{"num_hidden_layers": 9, "hidden_size": 384, "n_experts": 32, "experts_per_token": 2, "d_expert": 160, "d_shared_expert": 0, "hidden_act": "swiglu", "moe_layers": [1, 3, 5, 7], "router_score": "softmax", "normalize_top_k": false, "routed_scale": 1.0, "balance_loss": 0.00219, "balance_bias": false, "router_z_loss": 0.001, "init_std_router": 0.0106, "lr_router": 0.000493, "vocab_size": 18644, "norm": "rmsnorm", "norm_eps": 1e-06, "tie_word_embeddings": false, "optimizer": "soap_variant", "learning_rate": 0.00294, "beta1": 0.95, "beta2": 0.95, "batch_tokens": 65536, "max_seq_len": 512, "train_tokens": 277200000, "max_steps": 4230, "dataset": "wikipedia_en"}
Below are experts of layer 3 (counted from 0) of a mixture-of-experts language model. Rows are named router (the router's row for the expert), gate (a neuron's input weights, with its number), up (a neuron's input weights, with its number) and show model dimensions 256-383. Each number is 50 + 10 x the weight over its row's rms, rounded and kept within 0 to 99.
After each expert's rows: "gets" lists some tokens that make up at least twice as much of what it gets as of all text. This comes from a sample of Wikipedia text that the model never trained on. Tokens count by the router's weight.

# expert 9
router:41 60 38 66 52 54 47 45 49 47 57 62 36 49 62 35 57 67 36 51 47 64 47 56 51 46 53 44 57 40 58 52 58 58 50 51 57 52 43 56 48 57 47 71 55 45 61 65 37 55 48 51 45 49 51 44 42 57 52 71 61 56 55 38 50 68 50 55 53 37 37 76 48 46 45 57 47 66 25 54 55 53 63 56 51 56 27 56 51 33 54 42 58 57 61 55 59 54 43 57 57 42 44 44 46 51 51 50 68 62 50 45 31 51 46 53 48 55 48 52 44 48 66 34 59 46 56 37
gate2:59 37 50 65 41 67 62 45 44 41 53 39 48 49 59 50 56 64 38 55 54 40 66 47 55 64 37 51 27 48 62 52 34 50 35 57 45 38 63 64 48 33 55 59 41 38 63 54 63 48 51 44 51 42 67 37 49 51 55 32 36 55 52 47 39 47 48 59 50 51 41 47 42 53 59 51 57 33 50 77 49 47 45 44 57 76 49 51 45 54 31 49 41 41 51 41 51 54 66 59 43 64 65 34 49 54 48 71 39 48 19 54 33 56 54 70 44 65 49 51 45 53 58 57 65 47 45 44
up2:53 44 55 72 51 49 51 46 55 47 56 57 57 65 57 62 65 50 34 54 44 41 54 53 42 15 34 33 48 67 59 64 52 47 56 39 52 42 55 58 65 61 50 47 46 36 49 45 39 53 50 53 50 64 43 54 48 59 43 47 55 57 48 49 36 54 66 47 45 55 42 49 40 47 55 46 67 60 60 54 53 52 56 62 69 43 47 45 48 43 53 66 57 37 37 71 66 50 41 40 52 52 38 64 43 45 54 43 52 48 55 57 61 59 47 62 48 47 50 42 46 47 41 59 63 72 40 60
gets: "er", "or", "ah", "h", "x", "en"

# expert 24
router:43 67 46 63 60 42 53 34 56 63 50 56 24 28 60 46 44 53 59 68 31 38 45 52 46 41 34 67 26 52 68 51 54 51 66 55 33 47 40 53 41 67 51 47 48 51 62 62 31 53 45 59 34 49 51 48 58 40 43 63 63 64 43 47 57 47 45 59 43 41 48 47 27 35 63 67 36 71 48 60 64 61 45 59 45 57 58 53 48 32 50 54 50 61 55 55 73 34 50 41 52 49 41 58 33 53 65 60 62 49 54 28 45 45 55 39 56 46 76 57 54 45 48 41 40 58 64 61
gate2:46 44 59 54 50 55 62 55 61 39 49 71 41 48 59 47 72 49 38 51 45 41 59 63 51 38 45 41 60 72 48 57 65 35 53 56 43 48 29 67 47 52 52 71 52 38 39 44 46 61 33 41 56 52 56 30 63 64 64 55 55 57 30 54 39 46 71 40 51 42 52 52 30 32 67 55 51 55 63 57 81 37 67 48 50 48 54 47 54 38 44 49 49 37 58 61 62 63 59 70 50 36 62 44 48 38 47 50 46 60 52 61 41 39 56 56 47 48 39 58 42 43 37 48 55 45 58 36
up2:60 56 53 56 59 60 55 45 42 44 63 42 63 57 41 41 74 52 45 55 52 45 64 35 56 22 46 59 43 42 62 57 58 43 59 50 33 45 51 57 51 43 46 36 43 43 46 50 39 37 54 41 53 47 40 26 44 50 45 34 45 66 29 44 45 50 55 46 37 48 43 57 61 51 53 48 37 45 48 40 60 59 51 34 59 39 50 40 65 60 43 50 60 41 44 70 53 61 64 47 53 46 52 53 63 52 36 46 50 53 63 35 48 58 64 72 31 57 34 38 56 63 41 48 66 41 54 54
gets: " /", " m", "}", " km", ":", ")"

# expert 31
router:46 49 60 69 48 32 52 39 50 68 53 65 39 45 73 45 37 46 42 56 46 41 39 63 51 42 46 40 40 50 49 55 65 63 55 38 47 40 46 66 44 49 35 65 52 35 66 44 38 34 50 50 46 39 38 42 47 63 47 64 52 71 63 40 49 55 56 54 56 51 41 45 50 45 58 60 52 52 36 52 40 52 62 45 29 46 48 47 46 47 54 36 36 66 51 71 48 32 59 52 43 38 40 54 41 43 61 53 45 43 44 48 42 57 37 53 63 57 58 40 41 41 54 41 41 59 57 29
gate2:58 56 48 54 52 55 56 49 61 49 44 38 32 64 62 48 55 36 51 50 65 50 44 51 47 54 61 40 45 36 35 53 47 57 42 55 35 30 66 52 64 44 56 42 39 51 58 37 52 57 61 61 58 55 62 32 52 53 39 34 58 60 41 49 45 56 50 42 42 52 42 43 57 49 44 58 33 45 56 51 43 67 71 56 49 42 50 56 38 40 37 60 40 48 29 50 39 51 67 40 52 52 49 49 24 44 58 57 41 40 43 34 46 56 61 58 49 40 59 55 38 49 55 58 46 53 59 59
up2:44 60 74 46 57 55 60 29 38 62 39 40 72 53 62 39 43 53 66 44 38 70 32 55 55 56 42 58 51 40 68 36 61 56 55 60 72 59 52 55 38 59 62 46 50 51 59 42 54 47 54 56 31 52 35 46 59 54 50 58 49 44 63 50 65 47 63 50 53 49 34 67 35 26 57 48 67 41 54 64 54 35 49 51 44 39 38 62 39 52 67 41 57 48 63 47 59 52 58 42 32 60 51 43 56 49 37 45 40 44 51 47 35 43 55 33 44 38 55 47 45 58 50 35 40 50 47 58
gets: "o", "e", "a", "le", "u", "ia"

# expert 10
router:47 52 37 50 55 43 43 37 40 53 57 55 39 33 73 40 49 55 39 75 49 43 59 60 43 34 40 61 44 34 54 49 57 62 40 47 45 34 46 55 50 60 48 46 57 48 51 39 38 35 28 68 53 36 31 36 45 54 44 49 66 48 33 53 64 57 43 34 62 42 40 51 50 45 51 50 42 49 48 50 61 51 50 46 49 53 58 50 56 43 32 44 38 60 28 56 61 36 31 43 39 40 48 49 35 51 67 43 51 61 52 40 51 43 45 42 40 69 53 37 41 37 54 49 42 57 57 67
gate2:53 52 44 56 42 68 55 31 41 57 49 72 50 49 41 53 45 53 57 52 61 59 33 46 64 63 48 50 52 63 38 53 49 59 52 64 67 68 40 41 44 45 54 51 47 49 62 46 48 53 48 67 49 39 48 54 25 68 46 61 39 59 55 67 48 39 48 46 53 39 52 59 78 47 64 35 58 45 47 43 52 55 85 40 53 49 40 60 52 51 49 55 45 35 53 44 42 54 50 56 61 52 58 57 54 34 57 54 65 44 53 42 42 60 47 32 56 58 50 59 71 39 48 44 75 45 53 55
up2:65 38 53 41 44 46 55 54 38 59 62 39 35 44 46 54 53 52 54 67 45 63 57 60 71 55 43 48 38 37 57 39 43 54 43 38 67 48 55 51 55 41 62 64 54 27 48 60 45 44 67 65 46 46 50 45 32 52 44 43 65 43 46 58 38 66 62 55 43 44 69 63 58 50 51 46 50 34 72 68 49 38 36 33 41 51 65 52 47 23 62 46 57 67 29 44 75 53 63 42 46 47 39 44 34 43 61 62 53 39 61 48 54 57 53 43 48 42 62 59 54 46 70 52 55 40 66 41
gets: " the", " a", " The", "'s", "The", " an"

# expert 8
router:47 60 39 53 60 45 40 37 60 64 53 48 32 40 49 31 49 51 55 50 58 49 47 60 65 45 52 62 50 66 52 51 63 47 43 54 42 47 16 55 75 58 56 60 51 34 62 51 31 32 24 64 40 41 50 40 50 42 41 61 59 55 49 45 78 60 40 41 50 37 46 47 35 58 48 46 52 67 51 51 59 57 39 61 52 55 52 57 57 51 41 45 49 61 51 48 60 44 49 44 52 45 27 53 42 39 49 54 47 58 45 42 40 49 69 46 59 40 44 51 51 37 46 43 44 50 64 52
gate2:53 65 47 53 64 52 36 34 54 46 53 58 51 48 49 59 63 62 49 53 55 48 63 50 45 47 64 58 60 48 56 58 48 53 48 46 48 54 62 32 57 48 42 44 35 44 54 35 39 32 46 62 43 45 48 51 55 60 59 56 37 47 71 51 50 42 52 62 50 38 68 44 59 64 52 60 41 63 56 37 47 42 54 42 57 46 61 39 30 32 45 49 61 31 43 45 46 40 47 44 54 50 34 46 51 40 35 41 50 68 67 57 58 47 39 46 41 54 52 58 54 44 30 52 58 57 37 41
up2:45 42 54 40 45 45 52 75 51 41 38 39 41 45 59 59 52 52 51 49 51 38 46 44 67 53 55 45 62 55 30 52 50 41 68 39 54 54 62 37 61 53 52 51 52 54 66 57 41 43 58 55 58 57 54 60 56 51 49 63 44 57 41 54 22 65 53 38 52 46 54 56 39 58 41 49 42 57 65 45 39 54 61 46 58 61 45 50 44 42 63 35 49 36 49 64 62 67 50 52 44 67 57 42 26 38 52 53 44 65 82 50 69 64 41 60 52 46 58 67 45 41 43 34 55 52 68 38
gets: "0", "5", "9", "7", "4", "6"

# expert 20
router:51 59 47 56 54 44 57 51 53 47 48 57 35 40 48 34 61 47 53 51 50 37 43 55 43 40 49 47 52 45 52 40 60 54 56 36 41 49 43 59 47 52 46 77 50 47 45 60 43 42 40 69 50 39 48 41 59 57 48 59 46 64 43 42 64 56 39 49 46 36 42 61 44 47 66 43 55 60 35 47 52 50 43 61 49 51 45 44 42 30 55 34 55 57 37 45 73 51 40 55 37 47 35 55 35 46 54 50 53 58 45 31 20 43 49 27 53 62 57 36 40 50 53 40 53 55 60 45
gate2:48 55 57 48 41 60 33 47 46 48 33 53 50 59 60 59 35 63 34 43 47 49 63 58 38 56 69 53 39 52 51 44 45 51 35 50 50 38 72 65 38 60 57 39 46 56 48 39 48 41 39 58 67 73 36 47 57 41 62 44 56 67 58 58 63 48 40 49 55 40 51 46 57 61 46 50 42 58 53 54 40 61 51 47 43 57 37 32 58 46 45 62 62 55 51 58 77 59 55 60 51 47 59 48 53 64 74 54 64 31 44 43 61 62 22 41 45 45 56 56 49 57 40 51 60 54 49 47
up2:52 45 45 48 60 64 50 65 36 39 41 56 61 68 42 33 47 57 44 38 46 50 42 65 54 35 46 68 46 41 53 47 68 50 58 59 62 50 44 61 46 61 53 60 40 36 58 66 50 55 53 56 43 47 47 46 54 38 26 56 59 59 63 47 40 66 63 48 48 41 47 74 45 45 46 52 58 51 54 38 62 44 41 50 52 30 49 51 40 43 46 62 61 50 49 57 45 52 31 52 56 63 51 52 48 38 44 56 67 50 62 38 54 51 62 75 58 41 66 52 52 44 42 41 60 53 44 34
gets: " ", " |", "0", "1", ";", "2"

# expert 14
router:42 39 33 42 56 42 38 32 48 60 45 48 47 39 73 36 55 61 54 67 56 48 53 61 64 50 56 55 40 49 70 42 47 60 53 49 37 54 54 59 32 66 50 58 51 32 36 46 33 45 49 72 47 40 63 45 52 45 30 75 57 57 47 38 67 56 45 61 48 35 47 46 46 34 53 59 40 53 35 59 57 63 44 56 31 35 54 36 66 31 37 52 45 49 26 57 60 50 57 43 47 50 44 56 55 55 59 48 45 68 44 45 36 48 75 48 50 58 66 39 55 47 46 29 41 43 56 45
gate2:69 46 56 61 49 74 52 63 51 51 61 45 47 44 42 45 49 56 43 45 56 49 46 42 49 49 65 52 38 64 48 34 46 56 43 41 53 61 70 61 58 69 42 28 49 31 59 43 64 48 53 55 53 34 52 32 20 62 55 40 70 68 47 47 51 43 65 55 54 51 36 44 45 27 38 56 38 49 43 36 45 39 34 67 53 54 53 61 54 45 56 47 37 54 43 56 36 48 62 47 46 46 55 53 50 57 48 46 55 48 52 69 55 48 46 46 45 55 46 54 32 49 57 59 58 46 66 44
up2:51 44 63 48 40 68 66 49 37 61 58 59 60 45 37 47 52 59 59 43 43 57 60 52 55 41 45 59 50 52 61 50 51 32 37 67 41 38 38 55 56 48 50 49 20 59 42 59 57 55 46 39 34 57 23 52 56 46 46 45 64 37 77 46 50 62 47 54 46 51 51 58 43 36 47 55 44 44 51 25 58 46 47 38 27 46 55 46 54 63 39 52 52 65 69 38 37 30 47 43 57 46 39 23 52 58 62 70 47 59 48 53 46 41 51 57 54 35 31 52 41 44 56 49 61 49 46 68
gets: " and", " of", " to", " that", " or", " which"

# expert 17
router:35 59 53 48 55 46 52 41 41 51 42 51 42 39 57 41 63 55 49 60 61 45 48 55 49 32 44 50 50 54 49 53 56 61 48 50 38 39 54 52 38 45 60 51 48 50 59 56 45 47 55 49 42 53 45 45 52 42 33 53 52 58 45 47 48 48 49 52 44 51 39 67 38 37 48 51 47 68 38 56 48 70 50 53 42 62 46 55 60 29 55 39 43 57 34 66 59 38 44 30 45 52 12 59 46 49 55 62 42 73 44 34 46 45 62 46 50 67 49 56 69 41 57 45 38 45 61 51
gate0:52 39 52 45 56 39 67 69 64 34 49 48 52 56 49 54 51 51 61 42 45 55 54 50 44 48 54 39 50 38 59 60 60 62 61 44 65 45 58 70 47 26 41 51 71 45 48 46 46 61 54 40 62 53 35 41 70 35 53 49 42 40 54 45 47 39 36 52 35 46 53 48 51 44 47 44 51 31 54 50 50 62 51 30 47 45 43 32 18 43 56 59 61 50 62 44 59 52 66 51 42 51 34 31 52 65 59 47 47 59 47 47 49 30 27 51 55 56 49 38 47 66 62 51 52 56 45 45
up0:49 48 43 50 53 45 57 50 44 51 41 24 40 45 62 30 45 49 52 55 57 49 63 63 42 49 29 47 59 68 48 47 54 55 70 52 33 39 60 41 61 46 58 55 47 43 50 36 47 51 53 44 51 45 58 49 71 31 59 35 59 50 57 59 32 54 55 52 58 56 42 46 39 39 41 56 66 48 72 32 43 51 68 52 63 46 54 61 38 49 57 40 46 54 51 32 57 71 36 56 50 39 54 46 56 54 38 38 37 26 43 63 53 49 63 52 46 41 61 40 52 55 57 55 49 48 54 49
gets: " ", " (", " as", "–", "/", " \""

# expert 22
router:47 66 49 48 62 48 51 41 52 51 51 62 24 40 52 43 56 52 57 52 41 40 62 47 58 43 45 46 39 45 67 59 56 54 60 51 32 42 53 66 52 45 35 58 51 49 50 56 49 44 39 71 48 27 30 56 55 42 45 61 39 62 48 36 60 69 39 63 59 50 32 48 34 51 60 34 54 67 37 50 47 56 44 66 59 43 49 35 57 38 80 48 44 64 43 70 64 42 38 50 52 53 38 52 47 47 53 58 36 53 49 38 47 45 53 38 50 53 74 42 55 38 64 46 47 48 45 51
gate2:54 58 42 39 56 44 43 53 43 28 56 51 40 47 29 66 53 42 66 49 63 36 65 29 52 59 39 62 58 43 64 59 61 46 54 51 43 51 22 46 59 53 50 54 74 52 36 52 32 43 37 61 50 52 47 65 55 46 26 56 54 55 61 32 58 60 65 71 42 50 56 52 48 59 59 43 48 49 50 39 45 47 55 39 53 33 38 49 51 34 40 53 53 51 40 57 54 63 55 54 66 65 41 52 47 56 65 56 35 62 39 44 56 55 47 56 49 53 70 63 27 64 65 60 57 50 61 44
up2:46 48 59 35 47 42 52 40 33 61 33 36 36 53 53 62 47 60 48 58 40 43 64 51 56 62 72 53 40 49 68 68 48 63 37 41 44 48 39 63 55 71 70 47 36 59 45 37 42 66 25 49 51 51 43 66 48 56 50 34 60 51 62 42 63 66 39 47 53 45 53 60 50 36 55 53 75 70 56 66 70 28 58 59 69 51 55 58 39 34 49 44 35 54 45 60 68 53 42 65 62 49 57 41 55 33 68 68 51 55 51 45 60 45 37 43 45 42 49 70 64 54 53 52 44 45 45 61
gets: ")", "\"", "'", " |", "),", " –"

# expert 28
router:42 49 40 61 51 51 55 42 37 61 47 48 43 36 73 38 54 53 54 61 66 37 48 51 62 48 54 57 48 56 58 53 43 50 54 49 39 55 57 66 42 60 51 56 49 49 42 52 40 39 55 69 44 42 32 26 44 46 40 47 58 54 40 47 62 55 41 52 48 34 39 57 44 41 48 57 40 59 50 55 72 64 53 55 32 41 52 39 61 28 47 45 50 50 44 46 49 51 45 36 55 45 37 65 64 46 58 53 51 62 53 36 52 40 61 40 53 62 71 35 52 42 49 36 39 51 54 50
gate2:44 50 49 46 49 44 48 66 56 56 48 56 47 49 48 53 58 53 41 43 37 49 35 49 42 64 54 55 63 26 44 49 55 56 41 49 63 46 60 55 46 55 42 53 45 53 45 46 75 54 53 62 56 31 59 56 39 41 41 48 49 58 54 46 31 62 51 44 31 43 65 53 48 31 49 46 51 45 44 62 44 63 58 46 45 41 53 45 56 28 24 48 52 41 54 61 64 48 51 38 53 47 43 71 58 50 52 52 61 47 61 56 63 48 59 54 48 54 72 58 57 42 53 67 46 41 47 37
up2:33 48 60 49 34 51 69 45 46 53 59 60 55 63 45 42 61 56 61 44 51 48 56 55 72 48 51 60 51 44 65 36 51 46 49 50 42 27 51 57 39 60 65 60 45 54 51 39 61 44 48 39 35 59 37 46 47 37 40 59 58 55 61 45 50 44 47 37 45 70 58 57 65 34 47 40 51 47 54 35 43 35 76 51 52 39 41 41 46 51 44 60 52 61 45 48 63 57 62 51 63 61 57 41 45 65 45 60 58 63 39 46 60 59 59 52 58 48 46 61 46 60 43 40 33 36 53 52
gets: ",", " and", ";", " but", " with", " as"

# expert 0
router:46 46 40 56 62 39 45 41 49 58 42 60 37 50 57 27 58 65 47 56 63 49 63 64 61 42 31 59 23 45 64 59 57 48 47 50 40 36 39 51 64 53 57 66 62 38 60 43 59 30 33 67 57 49 39 36 55 40 44 59 62 62 41 45 52 55 36 57 30 45 30 64 52 46 50 46 53 59 50 48 52 65 49 66 50 38 34 55 49 38 56 42 61 54 46 34 72 40 34 54 44 46 22 54 56 48 60 55 33 49 42 42 42 39 68 24 54 66 66 45 54 45 63 42 43 49 66 43
gate0:51 59 52 55 36 48 23 50 77 65 52 69 44 40 56 45 48 56 38 41 47 35 48 33 57 50 49 48 42 52 38 47 49 52 71 38 37 63 54 53 47 42 45 56 60 32 38 51 80 45 36 58 45 47 53 49 60 60 44 78 46 38 47 41 43 65 54 36 47 41 50 64 53 45 43 58 51 50 27 51 63 45 60 52 48 73 31 58 67 39 43 58 50 39 52 43 59 53 44 48 43 56 70 38 42 56 38 49 47 50 60 42 73 48 45 45 52 63 69 60 47 54 52 55 74 48 40 47
up0:50 50 53 54 45 60 40 66 70 55 55 48 61 41 63 49 49 45 31 27 36 45 42 45 48 50 57 59 60 64 60 48 49 63 45 48 39 55 51 52 36 43 53 39 57 42 45 49 49 46 51 59 43 53 65 61 47 42 68 55 49 48 42 40 63 59 43 44 48 69 63 52 43 46 52 56 49 54 54 48 53 45 47 67 59 58 39 73 42 53 40 59 30 52 46 58 41 69 41 50 53 50 53 38 44 45 48 53 62 40 32 39 67 61 43 52 50 42 51 55 23 56 55 36 64 52 51 51
gets: " ", " January", " May", " June", " March", " July"

# expert 25
router:50 48 33 56 61 40 34 36 42 56 44 60 32 48 63 44 54 49 38 67 49 44 64 58 55 36 52 63 37 49 52 50 43 46 43 52 42 42 36 44 44 73 46 64 64 46 44 52 50 40 50 74 45 43 48 31 50 56 38 49 65 55 40 42 57 59 36 58 59 40 45 64 49 54 62 66 42 52 38 60 56 47 31 51 32 59 57 42 52 53 46 52 40 57 31 77 57 37 44 51 43 43 44 57 47 50 62 50 51 68 58 43 53 40 51 45 45 65 64 30 45 44 53 48 47 53 54 59
gate2:44 53 57 53 61 63 32 55 57 41 40 54 51 59 38 42 69 51 54 64 60 58 55 47 63 46 41 58 66 68 44 67 54 35 68 49 55 61 55 51 40 65 67 45 54 48 34 38 59 40 62 55 46 53 49 44 36 17 39 46 46 54 54 60 35 46 52 52 57 44 44 56 57 46 42 63 45 46 55 47 28 46 57 51 42 55 45 55 42 49 54 31 38 36 32 59 52 46 53 50 48 44 57 44 59 49 43 55 46 56 46 55 40 54 73 41 36 51 33 54 45 56 42 42 37 38 56 48
up2:56 54 43 49 29 53 55 59 50 61 52 63 67 45 70 56 54 61 58 57 50 42 61 51 56 44 54 44 53 57 55 48 53 42 62 65 49 43 42 63 52 54 65 31 51 47 42 51 56 48 67 45 56 54 34 46 77 56 43 48 65 67 28 43 45 64 47 42 39 50 60 51 58 53 53 51 45 58 39 63 38 59 39 53 33 47 36 59 64 51 40 27 44 52 49 51 47 59 54 55 46 40 37 60 61 50 67 45 55 62 66 43 57 35 58 74 54 58 55 36 43 74 46 40 48 33 48 49
gets: " the", " a", " The", " that", " his", "The"

# expert 1
router:57 48 39 60 57 46 45 46 61 54 52 62 40 36 51 46 51 53 58 55 42 47 50 67 63 42 30 57 39 43 51 58 49 63 54 46 31 41 47 49 62 82 43 61 57 49 49 55 38 43 45 51 42 49 34 51 51 44 44 57 54 68 49 53 56 65 44 60 57 49 43 48 33 38 56 51 48 56 43 42 69 68 50 47 51 47 47 40 43 27 81 41 42 59 50 50 66 50 40 47 54 53 45 56 47 41 49 45 52 58 44 35 44 47 59 37 29 59 54 52 46 44 63 37 54 49 58 58
gate2:48 65 58 45 50 52 46 58 57 36 37 66 45 41 60 60 41 49 46 45 49 56 45 44 53 43 56 36 56 42 45 63 55 33 35 50 38 31 37 52 56 60 69 43 57 32 47 32 43 46 40 62 48 43 47 41 54 53 54 61 50 51 36 42 44 64 37 49 50 51 51 50 48 68 77 49 47 41 41 41 46 45 59 38 53 46 52 31 60 38 60 37 57 56 49 57 66 60 71 45 52 44 59 60 62 56 61 37 56 55 43 39 58 41 46 55 55 61 48 46 52 49 43 40 60 48 50 28
up2:43 55 45 63 68 60 45 50 51 54 45 61 43 39 61 46 44 61 45 39 37 42 57 71 65 34 58 52 51 59 49 52 59 36 47 39 42 41 36 51 37 45 42 53 60 58 33 54 32 47 34 56 60 49 33 30 40 53 54 37 57 48 42 38 55 66 65 46 60 62 51 56 40 52 47 67 45 65 56 31 66 34 63 63 45 31 54 44 46 37 44 50 58 64 46 45 45 52 54 58 55 37 41 71 35 52 66 54 50 38 53 49 57 38 43 49 52 55 57 51 62 63 57 54 47 51 44 46
gets: ".", ").", "\".", ".\"", ".\n", " ."

# expert 26
router:46 70 50 70 57 31 50 43 53 68 50 41 39 45 61 37 50 47 30 49 52 57 52 59 46 36 47 34 53 52 47 59 54 55 42 69 48 48 53 58 67 61 46 67 55 42 44 47 53 47 37 60 43 31 53 55 48 62 46 77 61 49 36 33 49 42 41 50 74 46 40 56 37 52 40 33 50 62 49 49 50 49 40 60 28 44 53 38 52 38 58 26 50 52 45 75 71 32 49 50 53 41 50 48 49 44 41 46 64 54 51 43 40 53 58 54 43 53 57 47 66 42 60 34 46 39 50 44
gate2:37 49 56 52 51 50 37 43 38 52 37 72 67 57 48 47 46 48 50 56 49 64 50 43 47 37 34 56 50 58 45 62 68 62 30 40 42 44 64 53 60 52 57 57 55 44 51 50 55 59 53 52 65 44 41 37 59 47 50 52 44 57 39 42 35 38 83 50 61 32 43 47 52 38 56 48 35 45 41 39 43 21 53 68 54 43 61 52 44 39 43 74 37 56 56 47 66 58 63 46 40 44 51 45 37 62 56 43 46 65 51 54 57 45 57 64 54 43 53 48 43 56 54 44 41 46 43 50
up2:45 68 48 68 50 52 60 52 73 38 62 48 57 53 38 44 70 52 51 64 39 41 48 46 45 35 41 57 48 62 57 47 50 37 53 69 38 49 61 64 54 65 47 40 60 42 47 58 53 56 36 44 45 45 36 58 37 45 47 30 47 65 51 28 59 52 50 54 53 54 41 48 61 63 59 44 51 58 52 37 51 41 49 48 55 43 56 60 46 49 49 49 34 23 44 51 37 49 34 60 58 47 71 55 46 60 34 54 42 42 64 39 33 61 45 41 39 42 55 48 49 56 58 39 60 56 48 65
gets: "s", "t", "it", "v", "as", "es"

# expert 4
router:41 59 34 46 53 45 41 25 51 59 44 61 40 30 62 49 60 52 64 56 65 52 61 62 54 24 52 45 44 55 42 30 54 53 56 56 45 51 27 49 73 57 52 60 62 46 53 45 43 34 45 62 42 33 42 46 52 68 39 60 44 64 45 37 64 54 38 41 37 50 39 67 40 47 53 55 42 66 52 38 49 56 47 49 42 40 58 49 61 35 43 52 42 51 47 46 70 43 56 48 41 44 48 52 51 56 49 60 58 59 50 32 51 42 57 44 51 54 52 48 52 55 50 53 36 71 87 49
gate2:52 65 60 61 59 71 46 36 51 45 52 47 51 45 50 51 39 59 29 58 55 54 32 30 33 39 60 52 51 45 65 38 32 58 42 50 58 55 40 59 61 49 52 50 59 44 43 35 57 42 43 52 50 59 48 47 55 50 36 74 53 62 47 56 44 66 24 50 53 36 40 55 50 68 56 50 51 54 63 58 54 38 67 51 57 39 52 51 50 54 54 43 56 48 51 39 71 68 32 65 40 67 51 46 52 38 55 59 70 40 34 63 66 43 53 48 45 55 46 41 57 68 45 60 47 41 55 38
up2:49 53 41 52 46 58 66 39 62 59 58 58 45 46 64 65 53 50 46 56 37 37 52 54 53 45 54 56 74 33 44 56 64 45 56 55 49 53 47 35 45 43 50 64 41 44 60 52 43 42 49 44 56 37 46 45 55 53 47 36 60 34 42 52 41 37 66 75 49 44 54 54 47 48 52 42 47 56 50 48 45 58 48 43 56 47 59 53 36 55 58 34 47 35 58 34 58 40 64 49 40 46 53 56 63 45 40 53 33 48 61 39 45 43 49 51 40 53 55 46 64 42 46 38 61 43 47 46
gets: "1", "2", "3", "4", "5", "6"

# expert 2
router:37 42 46 53 49 48 46 38 38 60 51 70 44 43 56 48 62 54 49 63 57 46 51 54 60 42 51 60 36 46 61 46 56 49 57 51 55 36 40 57 70 70 47 59 57 39 70 54 38 38 40 51 44 40 57 45 46 82 49 63 61 57 47 43 67 54 34 50 37 62 51 57 47 44 54 53 43 61 50 62 64 53 52 50 54 45 41 47 66 52 50 19 45 52 50 52 40 41 32 46 42 44 35 53 51 36 66 65 41 58 53 57 48 36 58 43 30 65 53 48 57 47 63 43 39 51 75 44
gate0:37 54 49 52 63 70 64 46 47 64 49 43 74 58 59 45 32 51 36 60 36 44 38 58 48 63 36 41 48 42 48 52 48 55 57 47 57 40 43 61 55 66 50 64 58 35 37 43 56 51 40 53 41 52 36 47 57 58 44 37 56 63 60 40 36 56 53 48 53 44 44 51 46 53 48 54 48 42 53 70 52 57 44 59 55 54 56 48 45 38 53 49 49 54 54 61 42 68 42 82 58 33 48 52 35 50 53 45 48 40 34 53 50 57 41 48 47 43 48 61 58 47 42 70 41 49 41 49
up0:56 53 53 66 61 51 59 69 38 53 48 60 27 53 56 53 40 49 44 44 57 48 38 62 40 53 47 64 44 43 37 48 54 52 47 55 47 52 40 39 65 71 47 38 45 48 49 63 42 47 43 45 42 60 49 34 39 53 64 51 32 60 55 54 42 52 54 51 50 54 62 36 46 31 46 51 49 63 46 41 46 42 55 53 68 49 41 50 50 69 65 45 65 43 34 42 65 47 42 36 41 61 59 51 53 49 52 44 49 47 48 66 56 40 71 67 41 45 65 54 42 41 73 47 51 54 56 62
gets: ".\n\n", "\n\n", "\n", " |\n", "==\n", " time"

# expert 6
router:45 49 40 53 62 46 55 35 41 55 51 50 46 47 61 36 57 62 48 57 62 47 52 53 51 45 54 52 38 51 53 49 57 57 54 38 35 45 42 62 55 64 54 70 55 48 34 46 48 33 37 72 37 48 41 49 36 54 46 62 62 50 40 32 60 60 46 46 39 33 43 43 37 53 54 50 48 52 47 63 44 54 48 69 46 63 62 41 65 47 78 36 46 67 25 51 51 45 46 27 58 50 34 50 56 41 59 58 57 56 48 38 43 36 72 45 47 64 78 43 47 52 60 35 44 57 63 58
gate2:35 36 41 43 37 44 43 37 36 71 48 46 65 45 65 67 38 37 51 59 39 59 47 65 56 38 32 43 61 51 61 44 50 37 58 55 53 64 63 44 47 54 82 46 39 64 46 49 47 61 49 53 54 36 57 38 49 59 41 44 41 52 56 63 48 59 51 57 49 56 62 49 50 71 61 42 32 51 32 62 68 37 50 43 38 49 66 47 60 61 54 53 46 49 59 52 35 37 39 50 48 37 50 53 71 37 56 44 48 63 46 51 53 47 46 54 66 52 43 46 60 25 33 53 49 39 68 56
up2:52 49 35 47 53 57 56 44 77 61 53 52 49 38 43 44 37 60 55 62 66 49 52 51 44 52 51 52 48 62 47 45 41 52 47 47 59 43 40 49 60 61 42 42 60 50 50 47 45 36 45 58 48 56 39 41 58 83 50 45 63 32 56 54 57 54 53 49 29 53 47 44 42 54 37 54 72 60 50 53 65 55 42 39 58 33 31 40 46 40 47 61 44 57 46 44 46 51 65 47 46 48 48 48 53 54 45 55 61 35 54 40 56 47 55 54 80 46 57 22 40 63 57 64 46 63 53 49
gets: " in", " of", " on", " to", " for", " at"